Below are experts of layer 2 (counted from 0) of a mixture-of-experts language model. Rows are named router (the router's row for the expert), gate (a neuron's input weights, with its number), up (a neuron's input weights, with its number), down (a neuron's output weights, with its number) and show model dimensions 192-255. Each number is 50 + 12 x the weight over its row's rms, rounded and kept within 0 to 99.
After each expert's rows: "comes before" lists some tokens at least twice as common just after its tokens as in all text. This comes from a sample of Wikipedia text that the model never trained on. Tokens count by the router's weight.

# expert 46
router:64 38 59 42 55 53 63 56 62 53 52 53 48 34 47 36 59 72 43 56 54 39 67 29 55 64 44 66 59 53 62 63 42 64 24 35 58 62 57 59 48 38 51 52 32 62 47 56 40 29 58 55 42 57 56 50 48 56 33 53 42 53 63 51
gate0:64 20 63 44 54 67 60 45 27 41 69 60 30 69 25 53 65 59 44 51 55 34 35 47 64 38 31 57 66 41 37 56 40 58 54 38 62 50 43 42 44 62 47 44 52 63 70 55 61 56 51 30 69 48 37 69 40 44 41 45 70 38 32 47
up0:53 51 49 30 46 41 51 32 66 48 12 35 55 39 59 68 54 15 42 56 46 62 48 52 44 61 50 44 63 30 79 53 62 52 77 61 41 42 49 61 51 32 39 40 40 54 42 55 48 31 48 59 58 54 40 22 33 40 41 53 29 59 59 59
down0:60 45 75 26 49 36 43 27 50 39 55 30 29 54 32 61 45 74 34 70 58 44 52 34 43 53 48 54 60 60 67 57 47 38 47 44 39 53 50 55 44 66 34 29 50 37 51 44 48 60 54 59 53 66 45 51 50 38 25 51 48 45 59 43
gate1:42 56 68 25 56 64 62 36 46 68 47 53 44 44 40 68 23 60 34 25 38 47 59 66 68 48 52 46 57 60 49 55 45 68 49 54 71 43 58 43 41 51 60 48 45 46 72 58 40 36 80 27 48 43 60 38 83 59 58 31 55 57 54 69
up1:53 50 68 66 70 75 52 32 36 71 35 13 54 45 64 42 51 50 55 43 55 47 51 44 53 55 51 50 56 66 50 53 50 67 62 58 55 60 52 59 37 42 44 58 37 61 83 44 46 43 39 46 51 34 55 36 47 59 73 50 57 49 54 50
down1:42 49 66 53 37 61 40 52 39 59 51 37 32 75 40 32 30 52 55 55 46 24 45 77 63 49 52 39 39 35 47 28 42 61 56 45 50 47 45 65 39 66 44 60 62 43 56 52 31 63 55 39 51 47 45 67 51 58 57 49 29 58 50 66
gate2:45 50 63 89 48 27 31 43 66 28 60 32 73 75 56 47 59 57 47 72 50 49 59 58 62 56 64 57 41 57 50 70 42 13 40 54 54 56 54 48 59 50 54 56 26 55 33 47 55 56 56 31 41 51 33 60 48 51 56 60 42 61 44 64
up2:50 62 59 49 54 56 67 36 55 53 43 63 67 61 36 43 58 53 50 37 46 54 41 41 56 70 53 56 48 48 55 71 53 48 50 59 58 58 37 46 60 56 46 60 31 52 51 62 42 35 61 41 65 58 36 40 58 35 61 41 57 55 65 35
down2:38 47 42 34 52 41 54 55 56 45 50 58 45 38 40 45 52 55 53 56 60 53 50 56 66 48 39 44 51 58 40 38 47 48 55 60 43 69 30 69 61 81 42 65 66 45 50 31 45 59 25 70 53 59 52 54 40 27 28 45 47 63 37 29
gate3:45 40 50 54 44 24 56 22 45 58 53 48 73 40 52 59 58 63 39 36 51 38 75 54 47 36 41 51 51 61 47 32 29 37 54 67 50 53 65 74 41 48 78 33 53 65 56 48 66 70 80 51 44 39 16 59 51 40 50 66 64 71 31 49
up3:51 53 40 29 59 44 58 64 28 67 43 39 56 51 37 39 45 35 51 54 22 36 47 43 47 61 57 34 51 37 58 74 24 56 46 51 51 54 56 44 37 58 43 65 47 55 30 61 36 59 24 55 40 47 49 52 51 55 63 56 51 33 29 28
down3:69 47 46 52 72 42 63 21 55 53 39 46 58 40 52 61 46 49 50 65 41 35 49 70 30 38 73 48 53 54 44 73 78 39 55 51 49 69 48 33 63 51 62 75 49 38 52 55 39 49 54 43 49 52 52 56 42 39 34 47 40 37 71 49
gate4:55 31 46 38 51 35 44 34 39 45 43 39 34 37 27 46 48 51 45 65 43 39 53 78 47 28 47 48 46 48 63 55 43 41 53 61 53 34 57 38 58 58 41 41 40 48 62 48 67 40 60 47 45 66 61 11 55 45 70 33 70 57 41 48
up4:43 51 63 50 51 50 40 38 46 58 40 35 49 44 38 40 45 60 53 49 37 81 40 55 36 38 67 51 38 43 51 50 57 39 69 48 63 42 42 46 55 37 44 57 45 26 51 66 67 49 73 60 49 57 39 29 51 42 72 38 53 55 41 63
down4:46 43 66 41 70 32 52 47 45 65 37 49 52 56 56 42 59 50 66 61 46 71 55 30 48 77 76 50 60 34 53 37 59 56 49 56 67 56 59 49 66 43 49 56 50 42 65 43 30 51 60 66 71 66 64 51 66 44 55 62 33 69 47 59
comes before: " of", " in", " and", ":", ")", " for"

# expert 56
router:61 56 56 60 48 53 54 56 62 56 54 55 40 38 38 30 67 48 48 60 43 30 85 29 67 81 49 54 66 56 65 57 46 74 34 63 54 75 63 71 54 52 53 49 52 58 48 56 37 37 51 58 30 40 62 67 42 58 40 63 49 54 37 64
gate0:45 38 53 63 45 38 50 58 42 60 52 41 48 47 43 32 43 42 50 52 42 81 57 48 53 45 50 45 55 45 51 65 56 37 46 58 45 48 57 53 39 56 61 48 48 48 57 52 48 48 57 80 43 55 48 32 54 39 58 50 60 31 54 56
up0:47 49 57 31 56 43 39 44 60 60 56 41 50 64 51 29 80 49 34 62 44 29 40 59 27 54 43 51 39 50 36 63 56 46 49 52 50 37 36 46 39 67 59 54 32 32 42 56 39 41 44 40 59 53 81 43 53 56 60 61 45 45 51 59
down0:62 60 47 27 48 49 48 55 47 67 65 77 50 71 64 55 45 54 77 51 48 47 45 37 68 50 39 45 57 39 51 57 37 53 64 55 56 26 71 68 32 72 30 77 54 49 42 54 60 53 65 46 61 47 57 27 44 62 59 44 27 53 50 40
gate1:45 54 49 68 55 50 86 67 74 47 50 45 69 45 59 43 65 21 68 36 33 44 48 40 40 48 64 40 63 36 53 41 68 66 42 88 46 48 63 59 61 80 52 45 43 48 43 43 55 74 41 42 43 44 57 97 51 58 63 57 42 58 70 48
up1:48 43 52 13 46 40 44 42 42 34 34 49 53 64 72 60 42 66 38 63 64 55 42 67 55 58 36 48 36 44 44 53 38 36 61 32 47 41 26 41 48 40 37 79 67 52 48 50 55 39 53 51 62 47 42 04 55 46 28 32 57 38 41 50
down1:53 26 39 46 73 32 55 76 67 33 32 36 35 38 55 56 62 47 54 35 38 61 38 56 55 51 56 57 50 51 25 44 53 46 47 61 46 35 43 51 32 65 50 41 49 33 56 64 42 79 52 56 41 54 60 59 53 48 42 23 45 61 72 52
gate2:38 50 44 52 38 55 51 32 30 31 60 31 36 42 58 49 43 37 49 52 18 59 50 54 51 59 50 48 30 66 49 56 50 42 44 34 39 31 32 05 35 48 55 25 40 46 30 43 51 54 54 32 63 55 46 47 63 67 50 57 59 51 42 52
up2:50 42 70 53 93 55 66 54 69 61 48 39 70 58 35 48 55 53 36 57 57 36 47 45 52 38 54 79 72 46 57 51 72 48 48 52 21 56 62 62 75 32 50 57 66 56 45 47 61 34 43 65 38 41 56 58 78 43 50 46 53 48 51 36
down2:31 72 49 41 67 65 64 61 75 48 47 40 56 43 63 38 59 43 51 53 23 61 39 43 47 58 50 52 52 45 44 43 79 58 50 58 44 26 62 50 34 33 41 35 62 53 40 46 63 48 55 68 59 46 48 70 86 70 57 45 51 56 67 40
gate3:63 54 33 46 22 52 49 64 37 45 65 32 38 55 49 39 52 43 56 58 44 56 63 46 60 58 40 49 44 27 42 69 50 54 44 41 60 60 52 43 57 35 45 62 43 55 53 28 53 38 54 36 44 66 39 67 71 41 46 12 71 55 35 54
up3:52 36 40 53 36 18 45 69 49 72 50 40 49 60 35 46 58 63 55 60 54 59 69 43 66 56 44 57 56 52 56 50 55 61 61 71 67 52 51 52 53 45 50 60 67 58 25 27 49 46 58 28 75 45 54 74 58 60 40 26 50 48 53 43
down3:41 39 61 63 47 67 61 55 63 34 65 52 64 37 64 28 45 34 57 27 56 52 52 46 44 43 66 55 41 20 69 63 36 54 44 52 54 54 53 53 49 64 34 43 64 45 55 68 32 41 41 56 57 47 46 37 38 43 51 59 64 44 57 58
gate4:62 46 28 42 64 66 40 55 57 48 49 56 45 42 41 46 48 46 52 55 65 45 52 58 37 66 61 31 56 59 45 68 50 45 37 53 51 66 60 76 53 52 52 39 58 57 27 17 07 52 54 57 47 46 34 32 49 63 49 72 55 37 39 51
up4:23 52 62 57 49 31 55 37 50 51 46 63 81 56 56 42 31 62 52 51 44 52 26 51 44 46 62 55 37 45 57 28 54 43 58 38 59 43 38 27 41 49 43 58 49 47 68 59 55 60 55 10 50 43 36 67 54 45 54 42 45 58 57 55
down4:33 76 44 44 64 66 62 51 62 37 56 43 46 39 47 70 65 50 43 34 50 45 47 51 52 55 57 45 67 38 40 62 42 30 55 63 42 56 57 67 59 55 48 57 46 66 54 43 50 41 51 57 54 57 21 68 32 48 62 42 29 54 57 32
comes before: " of", ".", ",", " to", " was", " for"

# expert 2
router:64 40 62 48 50 59 70 53 59 61 53 62 51 34 53 41 61 70 53 38 63 29 68 26 41 62 45 69 67 52 66 58 39 65 30 37 58 59 64 55 39 41 56 62 28 62 39 42 29 36 55 57 43 56 70 43 52 56 27 42 42 56 63 54
gate0:43 40 34 55 37 66 59 50 56 71 59 62 46 66 67 45 40 49 44 50 54 53 53 40 46 61 41 43 70 42 51 61 45 54 48 52 19 60 43 42 38 52 44 53 74 60 57 63 17 74 53 64 49 56 67 42 59 76 54 54 38 72 38 52
up0:58 31 54 24 49 52 46 38 54 59 27 51 37 59 36 58 64 62 42 65 47 39 46 50 53 44 47 49 61 34 63 51 73 45 50 49 70 45 42 38 56 48 44 49 59 59 55 55 52 42 52 34 52 53 46 53 34 61 52 36 45 43 57 46
down0:45 47 25 63 50 60 50 35 54 63 58 39 62 54 46 60 62 37 59 45 47 58 48 44 43 60 48 46 83 52 51 66 55 47 58 54 29 67 58 67 54 54 41 55 42 59 33 39 58 43 77 42 49 58 68 53 42 49 68 77 34 44 68 38
gate1:49 70 59 53 49 64 86 41 46 59 53 56 35 57 72 68 41 53 51 40 47 44 33 40 12 29 55 51 55 53 50 57 32 40 74 39 61 53 67 50 47 38 59 47 43 61 43 31 60 40 57 43 63 27 52 46 60 32 50 46 43 42 52 48
up1:49 57 58 51 37 43 54 36 43 75 59 69 40 81 58 64 34 48 28 34 48 46 40 52 32 44 58 73 64 40 64 62 24 24 61 49 67 36 69 46 48 35 24 42 28 69 40 30 47 46 63 49 69 50 53 50 56 58 31 58 42 37 54 43
down1:48 33 41 42 51 73 50 32 56 53 69 39 50 44 37 49 59 56 67 51 42 29 51 30 78 50 31 57 55 45 61 63 45 67 45 61 59 79 56 69 27 35 33 50 47 56 60 78 55 45 82 77 69 32 54 70 39 55 30 48 58 60 39 47
gate2:64 45 73 37 37 24 61 25 40 43 38 51 54 49 61 46 42 10 26 32 29 51 54 44 00 63 26 48 60 70 42 60 55 54 37 57 40 56 64 43 54 72 32 44 39 38 67 43 58 53 55 55 53 72 32 39 52 55 48 46 48 49 52 37
up2:50 49 13 57 58 66 31 76 43 58 62 40 51 53 62 46 42 43 67 43 56 51 51 69 48 49 47 43 46 54 49 38 51 76 57 51 86 55 36 43 67 28 51 60 70 52 52 39 63 61 56 63 86 49 42 63 41 38 50 52 54 45 54 82
down2:36 51 59 31 52 51 68 33 59 66 31 72 53 31 71 62 50 55 47 68 49 55 50 53 74 40 47 27 65 48 41 44 35 72 41 49 58 91 50 69 49 50 59 37 62 44 44 36 62 26 65 38 54 66 34 62 41 44 46 56 49 45 69 66
gate3:48 43 52 54 41 67 40 45 37 46 52 63 55 57 57 58 45 54 54 61 58 60 52 49 48 48 41 50 58 51 38 52 30 55 52 54 73 50 64 27 41 43 61 40 67 55 46 36 63 44 51 50 49 63 53 90 37 57 48 47 36 47 63 40
up3:48 85 39 43 49 61 34 44 44 53 54 53 58 50 54 78 54 57 49 74 34 89 38 60 50 44 51 54 32 57 38 76 30 41 49 42 48 46 60 40 46 66 57 64 56 59 42 44 72 35 47 28 76 53 65 70 33 41 55 48 69 46 79 33
down3:55 78 42 41 35 48 30 40 41 79 59 41 61 67 75 61 60 46 58 50 53 41 51 64 74 63 62 40 31 48 59 61 70 49 53 59 42 56 46 38 56 65 51 62 50 67 44 55 29 21 57 40 53 56 49 62 60 62 40 47 46 37 67 61
gate4:30 37 28 49 32 38 64 67 56 50 56 37 60 59 22 58 37 59 45 48 41 65 40 55 58 50 44 37 47 42 32 50 54 48 59 27 15 55 70 49 36 50 48 55 55 36 49 42 48 44 34 66 71 46 55 45 57 58 39 30 52 56 64 53
up4:47 57 48 47 56 43 27 60 48 23 77 50 49 40 87 33 51 43 44 39 42 37 45 53 47 48 59 79 59 71 60 52 41 56 39 50 47 26 58 42 52 60 47 36 59 53 30 51 38 50 55 60 39 33 34 44 46 52 58 67 43 41 33 52
down4:41 51 51 55 46 43 74 70 50 36 56 51 52 69 50 45 60 48 36 76 43 47 45 34 56 39 67 51 55 58 38 44 48 55 46 62 44 43 57 40 54 66 67 42 45 53 41 69 54 54 52 54 63 44 60 72 68 53 59 27 34 49 54 44
comes before: " |", " and", " in", ".", ",", "'s"

# expert 38
router:61 44 58 47 56 54 63 56 64 55 52 53 50 36 48 35 57 68 46 54 57 40 69 30 58 69 44 64 56 52 65 58 40 64 19 40 55 63 53 65 49 36 55 54 36 65 38 52 39 28 52 57 42 53 55 48 50 59 29 57 43 55 64 47
gate0:47 39 65 45 27 53 91 39 42 60 43 47 53 50 73 28 52 55 67 69 61 34 63 36 49 39 56 17 64 52 60 44 47 57 56 53 42 55 53 36 51 61 61 31 26 28 75 48 62 53 50 56 60 40 40 55 42 64 50 38 37 47 61 29
up0:43 51 52 49 53 52 53 29 64 44 51 60 76 42 46 74 57 51 43 39 42 64 48 43 57 45 28 37 63 41 43 48 69 65 43 48 29 26 52 51 44 41 57 55 54 24 31 42 62 66 58 38 52 40 47 61 51 57 58 51 48 57 63 46
down0:75 52 35 36 67 59 49 18 47 44 58 68 52 49 44 75 51 34 50 47 51 35 50 45 50 60 35 40 50 79 64 58 62 44 49 45 53 42 56 70 48 60 54 61 54 53 51 42 74 63 44 46 63 43 53 44 61 43 59 33 51 71 60 35
gate1:38 65 37 50 42 34 59 50 37 46 37 44 59 64 43 36 49 56 37 54 12 57 57 48 44 52 29 30 39 48 59 47 56 35 16 63 60 66 36 39 53 64 57 70 29 45 40 41 52 42 46 65 40 55 40 48 54 48 43 47 37 57 55 37
up1:58 54 40 42 31 48 34 57 60 52 56 54 43 74 49 57 48 55 46 40 53 29 52 49 46 40 36 46 57 50 54 76 33 41 42 67 48 56 28 38 44 46 46 60 46 48 52 36 42 43 36 37 59 57 41 28 50 46 76 46 21 43 52 51
down1:52 33 52 52 66 49 39 83 53 29 76 59 50 59 67 33 37 55 68 63 60 55 50 57 62 47 52 32 45 52 61 52 80 57 71 45 52 51 24 44 49 30 41 41 56 56 52 55 49 58 54 41 28 29 44 44 56 42 46 47 62 49 42 64
gate2:45 55 44 58 45 56 41 35 73 47 49 41 44 36 62 54 45 66 77 65 90 47 54 56 32 41 22 46 58 77 61 45 49 46 45 59 48 48 46 49 48 47 56 56 61 35 52 29 73 49 47 48 68 57 47 49 48 60 56 58 53 43 49 44
up2:31 54 49 48 51 39 64 57 27 37 29 57 47 54 46 49 46 53 39 57 55 57 58 44 52 25 57 45 39 39 63 57 32 44 48 21 54 65 62 47 51 66 72 46 65 46 39 36 62 40 43 29 38 29 67 57 50 62 48 52 53 60 48 44
down2:39 48 64 40 54 25 50 60 43 55 44 83 47 57 35 58 54 48 43 54 45 66 61 66 46 49 47 57 56 62 46 45 43 38 56 43 61 47 54 62 48 56 36 61 56 34 56 51 45 70 57 34 29 47 59 50 55 51 59 28 52 41 60 52
gate3:65 44 59 35 50 38 43 47 45 55 43 67 45 34 39 70 37 44 56 40 71 51 61 60 60 50 53 55 62 50 41 50 44 63 44 60 54 44 57 54 83 42 56 49 38 60 57 48 61 51 34 48 60 51 49 49 64 61 35 43 43 56 67 53
up3:61 59 42 48 53 63 75 57 47 38 66 55 53 55 44 66 44 48 41 59 51 11 45 37 55 44 45 51 40 51 54 36 49 43 63 41 65 46 60 64 39 50 50 66 59 54 54 52 45 57 53 48 53 74 57 53 57 32 53 50 62 52 33 45
down3:52 48 50 46 53 38 61 43 32 64 39 44 58 37 53 43 28 72 46 52 57 42 56 48 65 37 48 68 59 22 46 58 46 49 26 52 51 44 62 54 73 61 60 27 38 57 50 33 56 57 69 35 53 52 52 46 48 64 67 23 50 36 51 42
gate4:53 41 54 71 67 58 69 26 23 35 35 55 35 31 26 53 56 50 56 53 50 48 54 44 64 58 54 44 45 60 33 46 63 54 17 57 60 45 50 34 57 26 53 74 61 60 54 53 55 50 66 54 66 50 51 50 58 56 50 47 41 51 65 55
up4:60 43 47 35 55 56 57 65 50 20 61 22 67 42 54 61 42 39 48 52 60 45 44 68 46 58 27 46 62 50 53 49 58 48 50 53 44 42 44 47 52 74 53 52 55 55 45 58 47 65 55 49 57 42 88 58 39 61 51 50 42 50 43 62
down4:29 52 53 51 64 46 62 31 32 48 45 28 70 50 42 53 33 44 78 38 66 57 45 52 56 67 49 43 72 49 53 37 66 35 38 72 81 50 42 57 54 79 50 53 60 65 33 38 69 40 52 55 59 59 64 57 42 38 52 54 48 42 47 30
comes before: "|", "\n", "-", "The", "In", "=="

# expert 6
router:58 44 58 43 54 55 61 55 61 54 51 54 52 35 45 37 58 73 46 52 58 42 68 30 58 68 45 62 59 52 62 58 41 64 22 43 53 64 54 64 49 38 54 57 30 65 37 48 38 28 54 57 37 53 57 49 49 57 30 57 45 53 63 50
gate0:35 57 57 64 62 55 67 44 48 36 55 54 48 63 47 52 56 37 62 53 37 40 48 64 63 53 57 57 44 43 75 48 40 58 55 65 48 34 50 43 46 70 57 53 37 51 33 53 36 43 66 51 48 45 57 42 55 40 39 29 42 56 44 52
up0:63 55 50 74 76 45 49 50 42 35 36 55 47 43 44 34 63 42 54 35 57 45 44 41 53 32 38 37 58 53 39 56 60 45 52 56 72 62 62 67 52 76 43 59 49 46 41 82 74 21 49 61 46 51 49 60 40 26 53 57 40 54 41 56
down0:69 63 56 41 47 60 28 51 52 46 38 53 21 39 51 47 38 57 57 54 45 51 59 47 73 25 32 42 48 45 45 53 58 06 38 57 23 52 73 54 48 48 38 55 31 53 40 38 53 47 39 53 46 62 65 29 42 58 54 39 28 48 60 55
gate1:39 55 56 58 53 50 48 79 52 46 71 42 64 58 52 61 56 39 68 60 72 51 56 43 45 58 59 45 42 25 55 58 51 63 57 24 34 59 48 41 69 38 62 48 42 33 71 59 51 63 47 49 56 51 58 47 43 56 52 44 42 12 21 34
up1:61 40 34 62 41 51 44 41 50 47 30 58 51 75 66 31 50 42 69 41 40 41 54 28 54 36 39 56 50 69 50 49 50 59 32 59 51 38 38 58 33 37 51 55 34 72 44 50 69 45 44 43 40 42 52 49 60 48 42 55 51 82 76 59
down1:30 61 46 28 39 53 47 49 55 32 30 48 67 39 57 28 69 39 49 43 63 40 61 61 50 38 36 79 33 32 51 47 43 43 46 63 52 43 54 44 43 45 54 60 34 58 62 50 29 62 30 50 45 47 45 47 54 56 51 24 37 44 54 58
gate2:46 51 34 67 48 43 56 59 71 40 43 56 44 51 54 30 51 22 44 64 71 51 66 41 61 38 60 54 35 59 42 38 05 28 55 24 65 52 21 49 57 64 64 43 45 43 57 56 46 65 33 44 55 45 49 42 66 48 47 45 61 33 53 35
up2:48 51 12 49 49 47 57 45 59 63 44 69 25 32 50 58 56 37 45 40 39 46 68 52 49 61 79 63 66 64 51 49 39 51 48 40 43 54 30 60 50 46 47 46 64 43 42 56 55 55 55 63 54 50 56 37 45 76 45 32 48 33 55 66
down2:53 49 48 44 52 43 56 61 63 52 65 49 63 65 41 44 77 45 67 50 58 40 56 72 39 71 39 49 48 46 54 50 62 57 40 50 42 55 47 75 41 31 52 26 52 53 55 59 60 56 66 70 33 71 44 57 43 61 35 51 41 43 47 54
gate3:59 83 38 53 52 58 49 55 55 45 33 43 37 53 81 51 65 59 82 40 72 55 63 50 51 59 48 57 72 65 59 51 32 31 65 53 36 51 63 48 57 53 51 40 51 48 46 52 55 40 58 36 46 29 45 47 36 46 50 32 55 37 55 56
up3:50 40 52 51 71 40 59 36 44 32 40 50 58 18 75 53 39 53 51 81 41 55 54 56 46 62 38 42 50 66 34 31 47 62 41 61 37 54 64 66 54 37 57 65 33 52 56 67 43 35 42 44 41 52 52 22 60 44 28 50 44 52 34 44
down3:39 44 38 59 41 43 51 59 39 31 35 56 48 42 47 57 38 60 55 56 58 54 43 47 41 50 42 68 52 63 51 22 44 32 49 46 46 64 44 43 50 33 53 68 54 38 50 41 71 53 31 36 64 40 62 25 43 55 32 38 52 29 34 40
gate4:45 52 64 56 45 46 39 23 27 52 64 48 47 51 35 74 57 52 54 36 41 59 38 35 58 48 44 27 45 54 67 43 44 28 75 68 32 51 58 32 51 55 44 55 37 36 54 60 53 44 56 37 35 35 50 58 52 73 21 45 26 37 51 59
up4:57 44 63 55 49 34 61 47 42 32 68 62 59 49 54 41 46 55 22 46 59 42 65 50 51 43 53 48 59 36 38 62 39 53 46 49 45 43 42 50 58 63 45 87 42 41 61 64 62 41 62 37 61 41 59 40 46 56 58 75 47 46 67 61
down4:50 36 62 58 56 32 61 42 28 37 50 33 41 42 61 54 39 44 20 59 64 68 49 56 32 61 56 49 58 52 47 42 34 40 21 51 55 48 40 50 36 52 51 50 54 33 70 43 75 34 41 31 47 32 37 30 31 42 46 57 53 42 66 44
comes before: "|", "-", "\n", "=", "The", "In"

# expert 53
router:62 46 61 40 57 53 57 56 63 57 53 53 51 36 47 35 60 65 49 53 58 42 71 30 56 70 44 65 58 54 60 59 43 67 24 39 58 62 56 62 49 37 54 55 36 61 38 51 38 33 54 58 36 52 56 50 50 61 26 59 44 57 60 51
gate0:46 50 58 57 30 29 54 58 74 58 58 47 64 36 63 44 44 39 49 70 57 59 45 61 60 35 57 42 58 43 38 37 61 40 55 35 41 42 64 46 30 75 43 50 69 52 71 28 40 59 52 56 44 36 13 48 51 54 26 37 59 46 46 63
up0:68 47 61 51 48 34 65 76 56 61 58 56 62 59 60 38 49 35 66 43 55 60 42 44 60 53 54 67 13 60 49 43 50 54 59 41 55 35 37 64 16 57 33 51 32 41 51 35 39 55 36 49 63 54 27 69 46 85 65 52 61 43 51 72
down0:41 35 29 66 65 51 62 58 24 58 56 55 33 57 61 72 61 58 36 38 38 42 47 60 52 65 47 29 38 57 43 68 32 36 39 66 40 60 41 52 31 52 64 60 56 47 35 50 66 48 42 48 55 72 55 31 69 43 46 46 54 61 63 65
gate1:51 55 42 52 56 45 27 58 50 55 54 41 69 67 55 59 48 49 25 62 63 16 87 74 50 53 38 48 52 38 66 57 90 54 64 48 44 43 31 52 59 58 48 58 43 45 44 67 43 62 56 59 57 76 42 21 63 59 60 48 45 47 29 55
up1:60 47 38 52 55 48 47 58 60 43 57 77 47 57 61 63 44 45 40 45 87 29 52 67 52 51 39 32 46 49 48 69 60 53 60 52 53 44 52 67 61 52 55 54 49 57 22 84 39 51 46 49 52 57 38 32 38 52 44 63 51 49 39 44
down1:14 44 36 38 48 41 64 47 40 44 50 62 47 39 56 39 26 42 55 36 67 62 42 51 54 88 45 59 33 43 47 48 37 42 56 37 47 64 48 53 33 57 55 60 45 46 69 56 43 49 55 45 29 46 53 51 70 47 56 51 49 49 66 38
gate2:49 78 50 49 51 34 34 43 30 42 51 38 66 35 60 76 52 36 50 57 63 56 47 53 43 49 47 44 36 47 69 53 48 47 47 27 57 53 51 49 50 71 54 63 68 43 49 29 39 57 51 15 34 48 27 49 31 50 62 54 41 50 53 55
up2:56 65 60 62 62 45 50 62 48 56 34 53 74 58 72 48 58 50 46 65 52 46 36 48 31 52 47 50 58 46 61 78 65 38 57 55 55 43 49 39 41 66 63 63 53 51 39 37 52 50 51 41 49 57 47 28 25 48 58 28 63 56 42 36
down2:45 39 46 63 50 45 46 56 54 57 58 60 28 62 58 51 47 42 45 58 45 62 40 73 55 36 37 43 55 23 63 53 56 54 46 51 43 33 69 42 67 47 82 45 30 55 59 59 32 45 62 69 62 49 51 44 45 35 65 64 64 29 64 49
gate3:49 20 35 53 61 30 59 37 61 63 56 68 58 53 51 71 22 40 50 44 36 60 58 47 54 66 48 40 52 53 39 50 50 42 32 47 64 46 46 52 41 43 55 48 39 39 67 64 44 80 72 48 37 47 56 64 45 56 53 57 58 58 45 43
up3:00 79 56 51 42 52 37 50 41 40 75 53 53 49 51 44 57 51 48 57 39 43 40 48 38 52 55 55 66 54 48 36 32 38 41 65 43 64 54 50 45 51 44 45 48 48 47 40 63 30 48 50 63 55 46 42 64 49 45 41 48 36 57 44
down3:57 34 54 66 44 09 53 39 54 61 47 62 71 60 58 47 50 33 51 41 56 69 39 23 58 31 54 45 51 33 62 59 58 56 53 39 52 42 53 58 51 46 54 62 52 45 45 48 52 64 55 40 64 54 45 51 42 65 74 49 69 46 38 44
gate4:52 62 24 45 40 62 71 38 62 66 46 65 43 27 39 50 46 56 41 51 43 41 54 48 52 48 57 24 36 55 35 58 64 58 48 75 46 62 40 50 19 54 50 53 58 48 56 75 49 47 61 33 58 42 33 54 51 51 58 36 51 67 44 47
up4:45 42 64 61 41 51 64 36 44 56 69 74 62 75 59 37 44 47 49 72 35 43 41 57 58 38 44 47 49 45 51 45 23 57 58 52 59 47 44 47 45 41 43 57 45 58 43 64 49 47 39 47 59 55 35 62 62 67 50 47 44 74 62 45
down4:48 65 55 61 57 64 43 38 60 58 71 54 68 60 54 38 78 58 63 60 48 65 54 48 84 66 64 67 68 43 44 65 37 49 39 54 64 65 32 39 32 57 22 54 52 65 28 65 31 49 48 52 49 49 41 51 51 63 39 57 48 56 68 43
comes before: "-", "|", "\n", "=", "==", "The"